Below are experts of layer 9 (counted from 0) of a mixture-of-experts language model. Rows are named up (a neuron's input weights, with its number), down (a neuron's output weights, with its number) and show model dimensions 256-383. Each number is 500 + 25 x the weight over its row's rms, rounded and kept within 0 to 999. Numbers have three digits each.
Before each expert's rows: "raises" lists some tokens whose logits its average output raises strongly, later layers aside. This comes from a sample of Wikipedia text that the model never trained on.

# expert 59
raises: "/", ",", ".", " in"
up0:501465475508475545491506508458499491481507537484498506518505468521521492498476459466542491481528474525476460487453490521463533519486464479471452490505508496491507504523485497478482534445479500487509530497515518513493487474497518518508513484488460517529499534515502503461476483483488453504494526491567503512511507501539466492488500519575494479482496447522535523497497519504476517509504
down0:527445499476516503492472501490459523503569522462558515495466570523477501490499528501491523513482475477516492483478515483471498496467534501494516516563488545496466516488474543488536469567497479472506537521498489471539493511531497500531490511480518566501529501496512563529519488501520531515495499487518540477487466484457479504463489534483508501498489466497480464535482500541507502460467
up1:492482534534541509475552478506468487506503524529525508539510520502503490492510528471496503490510530519507475475465522486552461448525506461508503537538529505517495474508503497508516465553492500525462469508512463463454456535509514528546513478535522480534491467468486490515508523503538490524485511460510486484490488459517437470509502498517533496482453527510463507528495526525523517513479
down1:506503491535523523497476517536484551491489498553463496519502497496474545520496465517482525529509498506521515492448536506486543469509520550531519517511525517513506459542506535491493503514507514506502507477467497491474449470540533459488493438507486509485528481504539515535487503505535536530492526485497476494547462455493474495487478486510448515484513508540478478530541525518483499521510

# expert 45
raises: "| P", "- N", "|", "- R", "| R", "- P"
up0:503476496517553538502473531500523523493516524460473526456501495523518489457486493481521490480492535518473468500461496537442524494497469479501460488493539465471540470525483503493523537440534481536497495491498519500469521515509522517469503489492465508509488511528534485477480499500545508504488506460537489492498472484538469494522496468560463523527494477529528514501509512522445500518525
down0:546465508490526498527515493518474549523553506512518482507491503462521513527478509489519532541483480510484539543523495490491505532481504506559469540493498523505477490521503505509523528509483498438509530550507477507510497522498485472511516495507487500493488473447536516508535472500499503485487475518455458484505514472478469484486519535464509506469465500489513489523521493540508500445455
up1:474474528507546518549537514520511492483505501516527496520480518515477528527463522463498506456478532514495460503487511526516467481516517440498531510538498534512507479504485534501518441523511506506491481519484546520448506591506519484513535492491518517551481484496487468488536514474498521512512512469501487489475474427508518526498513500494494499496451519470471512479468485515518504525489
down1:533562497498530524475486503499503507491455519484465476503518513540494519489501516521501494538515486491489463501478487520443535473504529470533502511509511507499523502465492457484518522473461508508521498541492443512529544483515495460498502484489466495510501493495508459471491536494560482525498533473500491495509540570489482502452506547512461546471511546466540486465487523523546443541457

# expert 34
raises: "ais", "as", "iss", "ag", "us"
up0:470485478516490554477470523514523500484515541515513506486510480525533525504477466451534485522503493517528461490468511537494535509451484468468482471487492529537521481535454520491492520489507455504486477491505533503465498502515513469497495462501448522522499466505554490496517492457501489512520505480525524527492500496502489489503491507564499500478518461489501499525510524483466502487503
down0:486481519485515494487504478509511459483524555479524537514494503500469492529500548515477477526489497498481499492498487491490504505494512493526452526510493509496499521518506428499527454537522492494486518516527458483478507492467526482553528513487518489518542526451513511493502495508509453456494495499508478501506477494505480479468551524412516517506505497503511486514528470550486537454531
up1:486506511505533504497514529510497465506487525542521497503490490500495529502533526493496503462485564515483465526484514548529468441495531430509493489563497504544510467472522522512483493488486515519466461521513489487501478518515503492522523485490505485511497513509471475523518528492510518524510530493531487527474479449555481463484529530466536524500446496495478457487489489579523450524484
down1:551491511522511500488482495514495508475495527497479519507521526516467522491509495519526509476503489465473491527459484549514508463485559478523419485530536522459506506453539468507494479505494509526502509485504481497486537484515445474493458489464516531485557514479522478528540504492512532520503517484528477514486497480525465487477508505520471533464464504475483463518526540527535518519492

# expert 55
raises: "024", "025", " May", "026", "016", "/"
up0:504458473497505548477489513521466475502517482503508501493504454556520519470485495477524475480568511528514476494473490542483520514474474457489435488491498516493516486529506492489493532452506497517519533498530532508483491497469480512505502483500488508505475541531510511478490517491490479506504524474536506503490506503532483466513495495595475505503523455494506535535489528491470492519484
down0:480498532506506471480501465544493536499540535473517491539462496471509481526471478552505534503495515451517494509499518511524501477480519507499478557550521517503453504499477504488550512502505481454504524507488461513512537534547501502530513540507510540525535473481520519500507512476520504501504534514531528464520478460475449521501472533472518467512491464508538467471461487535517469458477
up1:491471520521546516522541511517502501508487512528536527508513476509496517477495544462518509477515516507512473475475512521532459470490550433491486524505530524506500475499524497501518427502492493547469474478486498480481492533492494524486532476487502500518483485496471508467504543484532494545485518472509463455515440504490474500533499476502542523510469520464459502501493490512505520513482
down1:517482471524536444505465491445507532491563515491491495481483543477498538511507478575467506495547488496516486515498540535498514473511524414476492480527547534511468485499519511542482513500486523507504461514523476499512533463553526494511486521465514516482491452536530518526509510502552511533490491492507454522532498484515480443538491496520470494447529504525479460483496484569527462499488

# expert 54
raises: "2", "1", "19", "20", "12", "18"
up0:481501506519492570510487530458523511494505532483501492466529480540547512477459452467514497505524489510491510491475500535464541537506500466492482490485532491498535464512454479501503500459501479513489518483524534492454516523507501504498498490525473512502484526521502482520527482496493484479506475452517499476482473470485482501528545509574441509504471452530524498525526522484450492521498
down0:542484517498531456497488483580504498536550498459515533515499513414459512510481482537506516499494526500501513512549491516486496478491486524443503529518492493469500463528528523477478489508504521466490485550486480501555482493503508478520487501520512480512524506491469544489500486506527505487460495521489465506524506493532532513492501522488513473499493513469530428502520501519489487449487
up1:475524499510547495494514494562461517547486484504539501508471493505503510536507518473514498473483516532466485486460526490526487475525547499519507486521495505501507493511495483499510438503477481497460468518502514489439495561547533513529533486502489539524495507478506457466546522502525540551551510455507486477476478466517439524523500505482546516474436530483448492524497484516509538546470
down1:484504493502556533515498487504508499500474492492523457487501505488430471447523476497527449502526486491519498489484515474436480463491506493500492471466513502469528490455443490477488498448479484487505504501495454506479495467501487458462512459514498516508513471475504510516452555498549504471523503504504515518552516552527489483518499492517464525467486501495589488488495533485474497491541

# expert 30
raises: "se", "-", "fer", "sh", "s", "–"
up0:514472491530528533504504514502527495464518496531501536484474493536543495458490453477497497495555522544492490501438506511465526517484503490524455512470520518529538478509514535523521542487499488470510536514507521466472501511504552515500478495518463523498510477504500462508489494492503476463505475488531497518466521485487498496494512527555460483453492462501525500492507505495457509538504
down0:527513484524554502503519511493506430505532527454503492534508525485497504487502525522543461509480492485510493494499462513505544461495508485469519501547510533514482510472498513502491477500511480451452521536493490488503462486484507506531505503544499518542549529447486494527477514502472457506504477527519525487563491494477453510483493507486506445511527499480517528472477508508488478487452
up1:470490493531509508493486482516483507502524521486530535491504466517508509536491524463506506492502500518513452504454518504519400463484522453517484488534511500504494475527527523526512483514529507510468482485507493466460494528522468487540543483484497499499514486484473503489516518510537511484511500441466519514476474489529475485502503477495495492467499568504422464521493477523522462510487
down1:499492522524495466528463516513493482523510500505493517507513526496470509500538525530503519492471504494472509504512534464469491484519507471470488514502522517489510506484528494483471473506552498493490502501504436497496535529511535515553551521503508497462544494499489468523512460490523543450498487503501508490497453537516545504508478512449503544509525480483496464507526525495528494541544

# expert 72
raises: ".", ", ", ","
up0:483474470511509545482491507479498465463502532521505491473509495524511482485463467477530473478546529526511469505460459510471538518529484450479444469476519489507535499556501492503483526454488497525509529510509540518490526526470502496495509502500462499485476484542491442482497504469509520497481511480513497476494486504518497478518531482607506485499494485523520505509469514515499505525478
down0:543471494466512446525521500505461499548481533470539531530463531477505495519451518545487541485456498498504485524520510527452500459472556521490506499496487482476501482488521458526539505520536452449504515513462505487512496553516535460528519535547478550505538480480477516505510468528520503479509521533504528498523523522487489481515492521450467476495505477464509474531507464518522466467512
up1:471526538463536504500522508545469479513502473518536513505510521492522499511508519476511500474500522509503456510462536487510458494547519481538514492572530530469501490488494524512491451468495471513464453536497538522461494542500488515518539491505490511536478496499491464488543520485490512512500497483471505523471470457515483492522527527501519510486475550467452487519495479541528504492480
down1:503543491489539538521488511515496538520524510528482508520517516481469503483538482495529505482492495437526462500478502544445534453459502519527474433535523489500519466484498444528522502484485493493539480522485475450486523533530459467516539468511513528536536503500485515529462537497517461461500496490518479500538501497490474516476523513485461494508480530439501503487475513526518471526511

# expert 51
raises: ".", "02", "000", ":", ",", "01"
up0:508489473514481544514486511496472500465528514514513486477526454522518488489462460488540487477573520502509462516469487517478521512472482477476449483486529499500520495517487476507494530444504455518535518501526527482486497540480520479521504478472476525479498515491522494501468500481547459478469505494530518521505496516564500471504542512581484513481492475524528524520496529530493504521478
down0:491495501464475510483480513528454506523534515512554499528468557494491504517445474474479530519494511483507502505499491475462526501472522523473495523522513511480426542529502554475518512523512475517521548560485470507503479521515451492519498514530504549520529466509505530492494450529482505478494507484538497456475502487495500501516503551465492449492485483472530479511461468513520497481503
up1:482505476529538538481522518546451513507471495542533513462474500514529485505493487471482507495520525526508455487468536509534476477506512469504482503558514525473446467483479504464479472496496471536492483537498501513456495504499505508539504475505496504497475495476489496486539499492520518515518502493515499474478480477483472514519520528545508528454452506493448503522475480525517504513477
down1:533496513507521540525489504477466570494473561509518520459498534485431512477528488559460502492502475515494470485479479507514496474477536484503531491523546544492554479442478505501529470526517492526537463524475493507524498491527534504456511436453502603506526475481522500512490500490525495488461498467492475495521506482508464482475449506494513492506496504446488479523477498516520514511485

# expert 56
raises: " a", "s", " the"
up0:473480471501492539524498509472488492486536529479536529463517489509510463462493468470531503464501548497506485472475478505470527483475487472484469505509537525496522508540492497502543524465510486495508522493520521516501502490484535529495494494531466510490513473557566473464483465506517539497511526450516488540457526508519456474539511497576481505504479519494514496514484529497505492521500
down0:510485506472508524493487490488497478503540528497543490516492505496503456472521503520514520496505474483496529498477490525480468500491543542529491537527482499533468507519536513483555485503502483432522526492483521520477509528471470486526523507507505551527512523522517451494523498476541460495457500498518493520464512510519491483511437506458501494485518490496538465514471503528500482482502
up1:482513573475544519498518499493472519487457518489513493473483498493492491513451534470504488478485450519521470523505526518506464479532540457473529529536526556541437522529504495494519451508520509523526483507489516497491492533527519524549513497512509505521515491503462490505499499469490511512530511445480479495475440478505493497515488497501514494513439528464454490503485491486518481491493
down1:497521525502483524516471491475499471500509558464511539512506470515438482483498505501493506518545509498491537492459521492464564509491495506509544471522478502486493441515521435521490472482540509492516488525529465506495563537528541451508553496537501496560467514446499506525502480539506506485525532491522482511503503527482483474515465490491499527461460520473441513468529479538529492507499

# expert 33
raises: "j", "ist", "en", "al", "f", "ated"
up0:495470506515500525513474529527527520444491519500530477514488487528532510475516474476498525475518538548456495505456503499448541488493465460488457467476533509514511475517494502487502521448516481520508546512513537507448453524472526519500464504497466509504489501529513475469479504499550477488492495495515511509511495464502475490521514480576486506507518526475509514501491502508508481541505
down0:517483490521501507498522510499517516497506494526513505473480518518472465486513514494493534498501520509531506504511527483465493486433477471516504532481495527550503514512527496473531483523478487471496514491516513475499525530484539482510511493486530484493486504495515521529533514474498515492475480519486484469474547507512491539474503482474447495515468516526515475516438476461517517439536
up1:441490532491527515529476482518492483503503502532551508487530500543502524488459519484510524480505501547484468500485543517510486460534497461505481501522511500532456495494517478500479459516522499476483467495468519509462514486527484539523530484487470507505485504506485473482485506540535539517533510469500510521496485455492512527516507503481514468480460534472442472532498524511525498455502
down1:415515457510501485540486527483502504530554492515516529484500498523483488490485518531484526471514505526527512488538493509482527497519483517464453497540511483460509495507500504491478495524478470490484462508488454456521500439538485505507516513544489518459471532529536534503484496519523502521498482485529468546472536530524519481486480505456505535465522529467500487520516526574519526520512

# expert 64
raises: "-ch", "-b", "ly "
up0:505432486492502533487503488488504509461509524551519489445498470540504506478495460462534474455532535520489485487467473511460532524479471464497466515470506498483558487503479513508514525447507494531513507505495550476456458524534550509498489474520468515501513484550518469498488482496511493446464504492524490496486503505514455501502511532559497490483478469480517488501477522463489536499502
down0:482452491461507481517532519564499506517511530476510496476511520500508484467484522488516500440500482484479502545510507520489492518474511489528480546530506525498509508509506524509489483514453477499454505486494502515534492523499536527489513515482476517504504520502509482501456493470530505470478530484505481461498529472535470486503532532467484460485470527487495455500503525474499493500498
up1:477507519481505495522511502522460482511487484483533486490504463516504513518467522474505484448508525528498474459496532527519439443523528520526506532509526484517461498502510503502557462456539498474447506504492522503463504539500491558549484497476499495493466506492477506484524539515504520538501466431493493506473479487541470510519485499523518472496431508436444514504476518503523508505475
down1:466490483513497506530532482511522483510450507471490479530540529455466487488500476511460511468519511468491467472519497491479503507489499475521485521517506465493527466546450433476482485511474512495536499508515460496483496484514466484543547516515531504484525482506469476558502497480508471477550501503506467528502524507488475479462505510498501493514479502514488490491518546462481514495500

# expert 12
raises: "1", "\n\n", "^{[", "\n", " |  |", " A"
up0:495508484499494551494461504486488543491490511484505510512504485538494499445504462478514470474514522514474457503452478563460538506511475450454459481492524505470552469550470479504525528459504498514501500473514543499497487520510534496486472467538480523491510514527542471495472502494487479515502484448533488502509470497551494507533510503578477500464491476481511509512519520479470505509488
down0:518489492491524496500485491514525500514550537481547516505527516411485528526477478487503502480497456502487536500513463489487493505486512491500477539534487543506491518544493484487496483519515511531503487516440468502534483508518494486524545506465491468477534500482481525532526535521506487513477499525487484506535529475514504505485462517450476463486520496502483507500511518449483531481449
up1:450462514516554507538547490576498511537480503490537523510470497526491508513508539476484477474478505533530454477463513468533469455530535458517476516517505520479492519491485524490492434473506514506448451512477512497451489541551521505528519491480484532523505491509492488502494525465526514536529520437518498447467469464517499519520521508514513483494435502492468504497465495497527512527458
down1:507516484486529540532510507520494478496450525486497517477467503466498475452478458472499462538527513519526474487512499507484535526477548484509513521494521521460570511504476495469508521463460513506539522542475484519490499542501509492506520467483499517519519496478503473512491523485550479475467510486493497514520510498464473542480513464472501475469559523520516515463463529510516498565520

# expert 61
raises: "et", "le", "o", "ul", ".", "ole"
up0:479485456487497535497469527479494516445512511513515504488510481525536500492493465478494501493521554520475502513463507515459527502494478495482483483477494499525542510547480525496481508488520497495498517482505508503472487514477538483501494483508485525507499463509529468528465505476523454515480492475531520493496479508526475485522512502579482470500500499509524533527524538469463489513489
down0:538486559480540527499503473536492510508512551508536531542522505476496497510445567535486490497483482507487485469511490506471481509479503499529456524530524516519478492515471490523481497540494509480518557519491449526508484523540475501490512507472495506508526508485521492492508493519488518505497477517509494498482502514500500519480476527460526453515490500487491493482492491518500483428476
up1:460520541518537527487538518512506507496501511516529507492506492504471525505484538464501509494484526550506445524490489540522465479489547423518476475543479513528487464476517503515524485503499500520509493487529524507485487514511485490511546487456504499540454494498462490498508526488491551520519521514535494495471508440548490468510533533488510524497439486494434501519497482536539490532442
down1:529497502504482504514494519505549499521498549503495503500519522513502485523518487527517502478527498483480465508469510539466511491498530480511502466498563503456538510445522438501473490487511529525467463487487469499483504469532484497467530494460494518484483546454525506543527472493496544497483523514518469475501525499497462470473511479518461538503510507480476480468510514518519483525463

# expert 78
raises: "ari", "isc", "ok", "ine", "p"
up0:458454483502462544487491513497521490435509471526498519477486459516517524460430482471493477454524524513485490474463516499457566521471470469483445500489534501482529462510486485507518513479508489511488518472497542494481510527477523546508507489491447526493522493515511480456503495465533478493490482480538483523506520486500466528480518493556491481451499504471533509533512521502496494523512
down0:496539460478543467512527489558485497509567521467518490492500511479502513467501511544509473528479516483530498547517491485538503477503519497451487531509489519483517451512497475493476464514529507468514473510503442498529472490472498485487525556547499498492509523539497543512527498519529507501496515506495453484484521515422554474546496504441517454510491472485503487569479519485491511459499
up1:549502496511555506487528526497477497512541479547527508498516461526474527493478504474508495480482540563507456487490548528518436493518536453510488507525515482521498472492507497522511454505529496515453453505554519514474476548552476525537506469516476526511478496527473461485488521470498524495506505465450495479510501458510483478491502508492505474468471503476454489500497508472533502549475
down1:518516481478474506507471526489485493547490531504507435511546565482468480469526466528511515497505521444522538509468469501484555463536532476455483544498510514475506503486513502554494469531533464538521483494494501464508494450561486515503513490544507500507510513494491502516505519531518498505491513498510526504468487486513490477511511500464487521508558534492470482508480499520515514502524

# expert 0
raises: ".", "ands", "ong", "and"
up0:506457488505487536507458508509500478462517512500543489460489461520507515482497492479544511500538485529518464481478481542492525537493485483510467478492507516520519455513502513522515533485511456528513506466527518485476507542505529511518493491534450505495498495532528495469471501466519491499490515459551487528495494463525488509503511490591478495506481486514501477500475499505454486519478
down0:492496497498518488497429513501496476564539517505519502488519506457492501495501508496463517527496500493491507519547504478482478472471486494525463589488483515476485506486514499524535450523494464471494515522530472531544485526517547516519503522527521510499533467480557486486496515527493468491502524473510507503509500505527470481484501467460512483503511466516508444539494487510526526491478
up1:460506492538538499479530504540475501515504517513544544493460487502497520534488535476476495492496560556492485503424521507533486486486523505531513536500537504495504467475485537495523441465498523474488462489497538496442525552530527535493504483479506526522475499482480455501518513471521507503492517448520476492476468455506517518515497525514503485493430526444453508488500501513509515533479
down1:543524488527430497516487527512502507474499516492477546493481498497475466481488475548522505521486458492517437490451522517449520512471477513466500499504493487465526497471494468502516484537483543490499500543499489524509521476516484469499547498534512536481461515490484496532491470517537516554525446500509503512488508550483520494504476503486495503472540509478476505550505467493523507513500